{"n_layer": 10, "d_model": 256, "n_experts": 256, "experts_per_token": 8, "d_expert": 32, "d_shared_expert": 64, "activation": "geglu", "moe_layers": [1, 3, 5, 7, 9], "router_score": "sigmoid", "normalize_top_k": false, "routed_scale": 0.707, "balance_loss": 0.00564, "balance_bias": false, "init_std_router": 0.0114, "lr_router": 0.00167, "vocab_size": 32000, "norm": "layernorm", "norm_eps": 1e-06, "tie_embeddings": false, "optimizer": "muon", "lr": 0.00797, "beta1": 0.95, "batch_tokens": 65536, "seq_len": 512, "train_tokens": 608900000, "steps": 9292, "dataset": "wikipedia_en"}
Below are experts of layer 5 (counted from 0) of a mixture-of-experts language model. Rows are named router (the router's row for the expert), gate (a neuron's input weights, with its number), up (a neuron's input weights, with its number) and show model dimensions 32-63. Each number is 128 + 32 x the weight over its row's rms, rounded and kept within 0 to 255.
Before each expert's rows: a language model's description of what the expert responds to. This comes from a sample of Wikipedia text that the model never trained on.

# expert 39
Ordinals and counting. Ordinal and cardinal words after the, a or his, such as first, fourth, fifth, 4th, one, two, next, same, each.
router [ 81 156  68 109 133  99 155 142  77 219 127 164 151 139 146 121 182 111 146 109  74 152 151 118 119 121 159 155 130 131  98 111]
gate0 [175 158 100 130  92 194 106  98 141  78 165 133 125 115 122 113 100 107 149 187 111 177 128 175 122 100 158 121 123 114  88 149]
up0 [158 175 150 159 125 102 102 179 124  81  80 132 157 142 109  68 128 120 161 108 143 152 122 124 107  83 138 113 117 148 100 100]

# expert 47
Locative and temporal prepositions. Prepositions starting place or time phrases, chiefly in, In, from, during, throughout, across, as in "In 1978".
router [121 131 174 158  78 161 169  86 113 169 146 125  86 134 160 169 161 158 121 144 179 127 125 135  73 106 169 164 135  82 110 155]
gate0 [133 151 160 127  91 168 100 170 128 111 135  85 104  61 126 124 114 127 169 147 100 152 144 101 121 154  98 156 174 107 200 168]
up0 [ 73 144 192 103 107 162  65 129 139 142 150  90  96  80  98 152 155 138 128 160  89 112  91 128 105 131 217 117 104 157 133 120]

# expert 60
Articles in sports leagues. "the" and other words before league, team or city names in sports text, as in "Lions of the National Football League".
router [134 110 141 119 176 102 168  54 115 125 120 130 118 183 140 173 164 112 140 107 123 110 100  74 140 115 160 153 178  86 125  84]
gate0 [119 105 121 119  89 133 134  72 135 106  75  86 119 199 141 137 112 105 152 102  85 154 194 101 202  98 162 171 137 135 128  97]
up0 [ 62 142 140 162 112 119  61 131 168 155 108 103  79 108 157 152 181  96  60 119  92 145 131 143 110 119 159 118 150 108 103 147]

# expert 4
Calendar date parts. Month names, day numbers and years inside dates in prose and infoboxes, such as April 14, September 2007, Died: February 10, 2015.
router [ 99  92 140 163 121 163 127 182  73 133 111 162  79 136 206 136 135 132 132 121 107 136 105 171  58 154 126 169 183  71 120 109]
gate0 [ 68 151 175 161 115 113 147 129 121 124  81 136  95  67 149  97  52 128 153  95 147 141 134 108 119 152 114 150 127 143 126 147]
up0 [ 99 163 136 141 151 106 139 195 121 144 203 110 120 106 107 198 137 117 114 114  73 207  85 140 101 139 112 111  97 125 121 149]

# expert 38
Time and place prepositions. Prepositions introducing dates, periods or places, mostly in and on before months or years, such as until, during, since, on.
router [129  72 108 168 102 181 143 122  70 122 117 126  80 147 143 176 131 146 163 135 161 146 119 159  75 149 150 169 172 106 108 135]
gate0 [ 90 160 165 143 140 139  84 119 126 120 148 147 108 138  73 144 171 143  96 129 186 166 101 172 152 125 164 139 175 169 146  98]
up0 [126 132 146 121 124 109 113  81 146 107  82 132 166 130 137 176 149  79 185 140  90 136 140 111 128 169 124 120 105 156 182 119]

# expert 14
Possessives in career contexts. Possessive pronouns and nouns in phrases about careers, milestones and life events, such as his, her, their, retirement, death, previous.
router [131  81 123 199 141 111 134 139 102 163 133 138 114 166 128 149 181 170 144 113 129  74 118 162  68 113 122 178 153  87  89 105]
gate0 [106  32 107 177  77 111 126 135  83 170 154  97 147 166  98 146 121 131 138  99 129 125 111 115 135 100 106 182 126 150 149 137]
up0 [ 98 176  24 137 116 147 127  88 111 158 176 136 108  76  98 107 163 164  83  73 171 128 118 223 178 172  75 130 158 115 190  97]

# expert 57
Polity and community nouns. Nouns for places and collectives after the, such as country, nation, city, state, world, local, UK, industry.
router [ 82 124 196 200 152 141 119 144 104 101 142 114 140 150 149 128 180 122 147 131 129 158 153  90 147 155 134 171 110  90  88 174]
gate0 [116 102 146  65 165 162  71 101 137 156 112 163 187 130 147  89 144  65 102 156 173 112  99 127 119  66 126 117  86 109 128 102]
up0 [ 59  91 178 126 130  99 126  92 112 152 107 159 164 163 137 162 119 138 110 111 146 140 139 201 136  95 158 116 146 133 135 116]

# expert 34
Racing results sequences. Semicolon-separated race results and final positions in motorsport career tables, such as 5th; 73, MNZ 1;, plus pipes in numeric stat tables.
router [140 133 142 124 103 112 102  87 127 125 100 119 126 133 156 197 114 140 177  96 117  78 155 128 137 122 163 146 129  67  97 116]
gate0 [125  77 154 143 125 123 120 124 160 144 109 123 154 118 138  96 112 155  99 141 141  98  91 110 141 114 121 144  74  76  70  76]
up0 [ 93 130  64 129  84 133 162  98  85 193 133 153 176 142 137 107 160 143 142 110 149  92 173  82  79  97 153 141 135 152 124 110]

# expert 61
After wh-words. Tokens following what, how, or which in prose, plus wh-words themselves, such as what it takes, how hard, also known.
router [117 164 134 169 161  82 109 126 134  92 124 135 145 141 195 136 127 108 158  91 104 117 104  89 150 125 140 177 158 134 110 141]
gate0 [128 162 119 133 136  60 142  73 124 137 188  93 134 151 164 122  71 143 120 156 118 148 130 106 118 154  55 155 133 108 101  98]
up0 [ 88 131 165 105 171 172  75 110 149 130 136 156 169 129 152  64 119 140  69  75 154  94  99 128 135 150  92 162 113 127 164  75]

# expert 11
Clause-joining commas, conjunctions. Commas ending introductory phrases and conjunctions joining clauses in narrative prose, such as ", she", "and", "but", "although", "where".
router [104 142 138 139 132 132 127  75 120  66 123 172 150 205 117 136 169  72 160 101  75 110  90 139  86 105 103 142 130  69 130 110]
gate0 [124 126 146 100 168 119 129 145 178 128 145 180 169 118 151 147 134 167 131 155 114 100 133 140  76 135 140 177 150  77 128 146]
up0 [108 150 189 148 165 121  40  64  86  96 114 176  91 158 155 117 134 121 152 217 134 160 118 106  95 122 133 128 150  92 145 141]

# expert 42
Sports team names. Parts of sports club and team names, often in tables, such as FC, Rovers, Lakers, Argonauts, UEFA, Cup.
router [145 103 154 147 180  99 144  85 137  98 121  77 165 159 158 145 109  83 113 120 117 122 108  69 107 144 116 125 136 109 122 120]
gate0 [ 97  93  87  84 119 131 124 128 167  65  93 118  94 129 148 130 118  90  92  92 100 123 109 187 174  87 124 154 121 134 155 129]
up0 [132  77 103 145 132 193  71 145 183 119 146 170  72 177  85 141 160 157 137 164 144  65 110 103 128 161 167 115 151 160 136 114]

# expert 41
Numbers and table cells. Pieces of numbers, table separators, parentheses and unit words in statistics and tables, such as households, tons, rpm, (#90000285).
router [132 128 112 159 168 129 120  83 117  89 140 158 103 160 218 156 176 113 159 108 191 150 115 141 128 137 102 128 201 123  94 153]
gate0 [132 179 134 175 100 144 109 110 127 157 144 115  87 102 139 160 158 150 139 149 162 108 165 100 129  91  94 147 190 114 134 162]
up0 [181 162  95 127 102 158 113 151 146 158 143 155  81 138  91 156 151 197  87 104 145  96  60 148 112 108 116 185 196 118 143 119]

# expert 23
Mid-word fragments. Short word pieces inside longer words and names, such as for in forth, be in well-being, ie in twentieth, plus a plain to.
router [111 140  98 129 104 142 157 148 114  63 127 111 115 160 106 140 139 120 170  74 157 142 135 163 141 176 138 181 129 112 118 128]
gate0 [168  98 151  90 138 132 103 102 111  84 141 140 108 168 133 195 128 145 179 100 113 128  79 132 119 107 134 122 134 160 127 108]
up0 [ 88 195 219 159  96 131 110  40 117 152 114 126 152 126 137 135 106 103 110 181 161 103 146 122 142 144 123 109 150 109 150 105]

# expert 22
Non-Latin script bytes. Byte pieces of non-Latin scripts such as Kannada, Tibetan, Bengali, Arabic and Chinese, plus blank cells and pipes in tables.
router [122  95 151 149 109 135 116  59  86 123  91 130 106 177 134 129 115 170 124 138 111 135 163  96  42 156 144 192 180  99  95 155]
gate0 [129 127 131 100 163 112 117 109 121 152 143 156 113 154 169 164 127 101 134 136 149 132 165 131 168 162 125 137 142 192 120  94]
up0 [ 89 134 195 142 142 115 168 137  87 151 129 153 103 129 155 160 139 118 124 135  75 101 146 180 123  88 134 125 135 115  94 156]

# expert 18
Organization name endings. Final words or suffix pieces in names of companies, agencies and programs, such as Corporation, Development, Services, plural -s.
router [ 91 133 130  95 144  97 101 142 104 127 149 160  82 163 128 164 121  94 141 112  96 102  85 113 101 177  88 174 192  92 118 144]
gate0 [102 102 109  93 121 106  94 192 177 108 168 186 131 159 101 160  88 106 121  91  50 115 126 152 143 176 116 125 137 175 145 127]
up0 [180  81 153 135 130 181 144 181 129 132  92 120 144 107 134  82 171 179 134 137 114 104 137 136 105 148 108 139 113  84 138 204]

# expert 31
Sports competition names. Years, the, and words in sports event titles, such as 1998–99, Cup, Championships, UEFA, NCAA.
router [134 123 174 156 161 108 104 112 104 130 129 103 176 161 156 172 159  75 123 135 138 136 157 105 106 150 130 153 207  98 115 119]
gate0 [117 223 104 120 159 117  75 133 104 108 128 132 123 166 116 140 104  89 132 162 134 136 117  59 118 114 134  96 165  97 162 202]
up0 [170 142  79 139 135 103 201 147 151 114 147  98 204  91 126 139 154 144 158 167 146  94 136 141  81  93 103 106 152 118 134 165]

# expert 46
Sports competition terms. Words and table cells about athletic competitions and medals, such as Championships, Olympics, bronze medal, and the dash in event titles.
router [ 92 163 114 141 142  46 148 172 130 109 111 110 170 130 171 155 172  97 148 155 103 150 186  93 104 142 150 132 187 135 152 100]
gate0 [164 174  25 125 188  95 103 163 105  74  96 113 140 117  95 115 112 109 131 106  94 187 167  90 126 204  78 106 139  96 157  55]
up0 [144 158  97 107  86 146 119 192 134 148  71 118 120  91 107 186 103 118 141 107 163 146 137 151 134 155 109 169 139  96 159 142]

# expert 35
Nouns after determiners. Common nouns for time, place or event after the/this/same, ending a phrase, such as season, year, city, event, name.
router [115 155 142 122 169 121 124 156 142 129 113 151  85 169 115 117 139 151 129  80  91  98 171 104 111 115 136 174 121  63 102 159]
gate0 [111 113 154  90 110 138  99  94 166 114 159 115  96 160 118 128 140 153 107 162 144 144  90 120 165  95 125 161 157 177 133 128]
up0 [114 166 160 116  84 121 133 136 133 129 165  72 132 127 103  97 170 121  64 120  74 146 148 135 132 101 171  72  46 131 114 107]

# expert 36
Coordinating conjunctions. Conjunctions joining words or clauses, mostly and, also or, but, however, although, nor, and ampersands.
router [ 98  72 126 167  90 117 121 111  85 125 104 170 135 189 158 162 128 132 120 119  56 128 102  99 129 100  86 128 186 161  75  97]
gate0 [121  84 161 130  77 145 154 101 103 140 164  98  80 128 124 168 185 106 220 118  85 102  90 124 123 133 132 214 120 119  98 124]
up0 [194 117  86 135 132 164 111  91 130 153 157 155 159 126 106  79 107 115 140 155 154 159 172 132 122 120 153  97 207 149 172 109]

# expert 16
Infinitive to, modals. The word to before verbs and modal auxiliaries such as would, can, may, could, must, plus fragments like to in toss.
router [121  84  84  76 136 132 123 103  90 110 161 159 159 154 143 200 106 160 145  92 125  88  47 123 139 130 170 147 195 115  89 105]
gate0 [115  93  62 149 109 211 100 139  97  73 117  90  99  65 177 173  81 114  51 111 121 113 130 112 119 134 137 124 149 101 167 174]
up0 [133 103 163  82 114  81 164 111  85  79 121 106 107 160 142 158 173 126 140 117  65 128 127 150 109  94 136 120 127 121 163 104]

# expert 5
Non-Latin script bytes. Byte pieces of Chinese, Japanese, Thai, Arabic and other non-Latin characters, mostly inside names in parentheses, e.g. 汪永晨, 祖國.
router [ 81  89 126 126  99 132  87  83 111 134  69  78  60 153 166 173 150 168 140 173 138  88 137 109  75 168 135 201 151 100 120 193]
gate0 [ 96 114 119  84 125 113 121 103 141 138 115  74 171 136 100 115 172 200 138 103 113  84 116 102 107 105 125 132  97 128 115 123]
up0 [157 116 180  77 148 179 103 110  60  90 140 178 100 162  95 129 146  85  62 123 125 100 145 166 104 163  90 113 185 130 139 133]

# expert 62
Sentence-ending punctuation. Full stops and line breaks ending sentences or paragraphs, including year-plus-period and quote-closing tokens, such as ., ".", 2022., ).
router [109 104 113  96 109 132 123 132  78 148 120 117 121 137 157 164 187 114 131 134 137 127 130 138 109 112 146 136 116 127  98 157]
gate0 [190 131 150  92 142 159  89 109  88 143  45 150 139 132 152  74 157 149  78 133 163 111 159  96 114 122 107 112 171 120 108 116]
up0 [172 110 142 110 128 160 108 114 173 119 115 202 141 105  65 130 173 106 157 109 145 127  92 135 107 154 157 125 137 128 101 127]

# expert 6
Defining head nouns. Head nouns naming what a subject is, often in defining sentences or titles, such as station, treaty, tournament, based, located.
router [126 141 120 132 122 116 153 109  90 106 132 117 125 178 195 127 153  70 131  58 112 169 146 131 125 108 169 148 183 135  91 132]
gate0 [118 121 154 128  94  93 122 171 147 135 121 128 122 142 154 137 138 112 176 148  84 163 168 150 102  75 140  94 129 143 112 187]
up0 [183  79 186 135 125 125 156  37 121 179 142 107 125 101  87 172 148 174 163 134 174 100 102 117 107  87 118  41 122 165 162 133]

# expert 10
Line and sentence ends. Line breaks and sentence-final periods, especially after section headings (== Career ==) and year-ending sentences like 2021. or ".
router [105 126 143 103 119 144 132 123  68 157 145 127 142 193 151 140 169  66 180 114  97 138 108 123  89 150 144 131  95 107  82 157]
gate0 [123 121 115 101  77 122 146 123  84  92  76 112 145  90 104 140 111  88 145 108 122 102 145 147 124  80  92 125 104  91 194  69]
up0 [ 67 131 139 110 110 137 106 144 121 111 181 163  86 120 106 162 174  65 147 155 108  97 121 127  79 142 174 148 134 122 139 139]

# expert 45
Countries and nationalities. Country names, nationality adjectives and place-name parts, such as British, Estonian, Malta, United States, New York, New South Wales.
router [149 110 189 156 128 113 160 174 105 117 143 118 109 169 115 161 168 142 152 121  98 127 125 149 108 122 128 129 164 122  70 134]
gate0 [155 166 161  72 111 167 119  86  95 134 167 116 132 144 159 120 149 117  91 174 129 112 141 119 104 136 131  99 128 122 125 178]
up0 [153 131 145 133 148 187  82  52 137  83 158 171 137  87 162  95 154 162 157 129 176 103 112 114 119 186  96 108 101  86 146 185]

# expert 32
Name-internal word pieces. Middle or final pieces of proper names after a first fragment, in sports tables and biographies, such as Lar-ouche, MacP-hee, Mac, Kirby.
router [130 132 108 162 155 143 164 115 105  61  84 111 124 164 175 155 167 121 169 104 110 128 118 146  98 165  79 167 146  71 127 182]
gate0 [109 160 138  96 113  81  92  83 108  94 133 106  63 158 168 110 164 166 144 146  82 115 144 143 116 148 119 144 172 118 136 132]
up0 [133 117 134 131 152 189 101 104 128  93 142 153 100 114 106  91 169 110 168  92 130 114 151 155 137 126 137 154 110 115 144  97]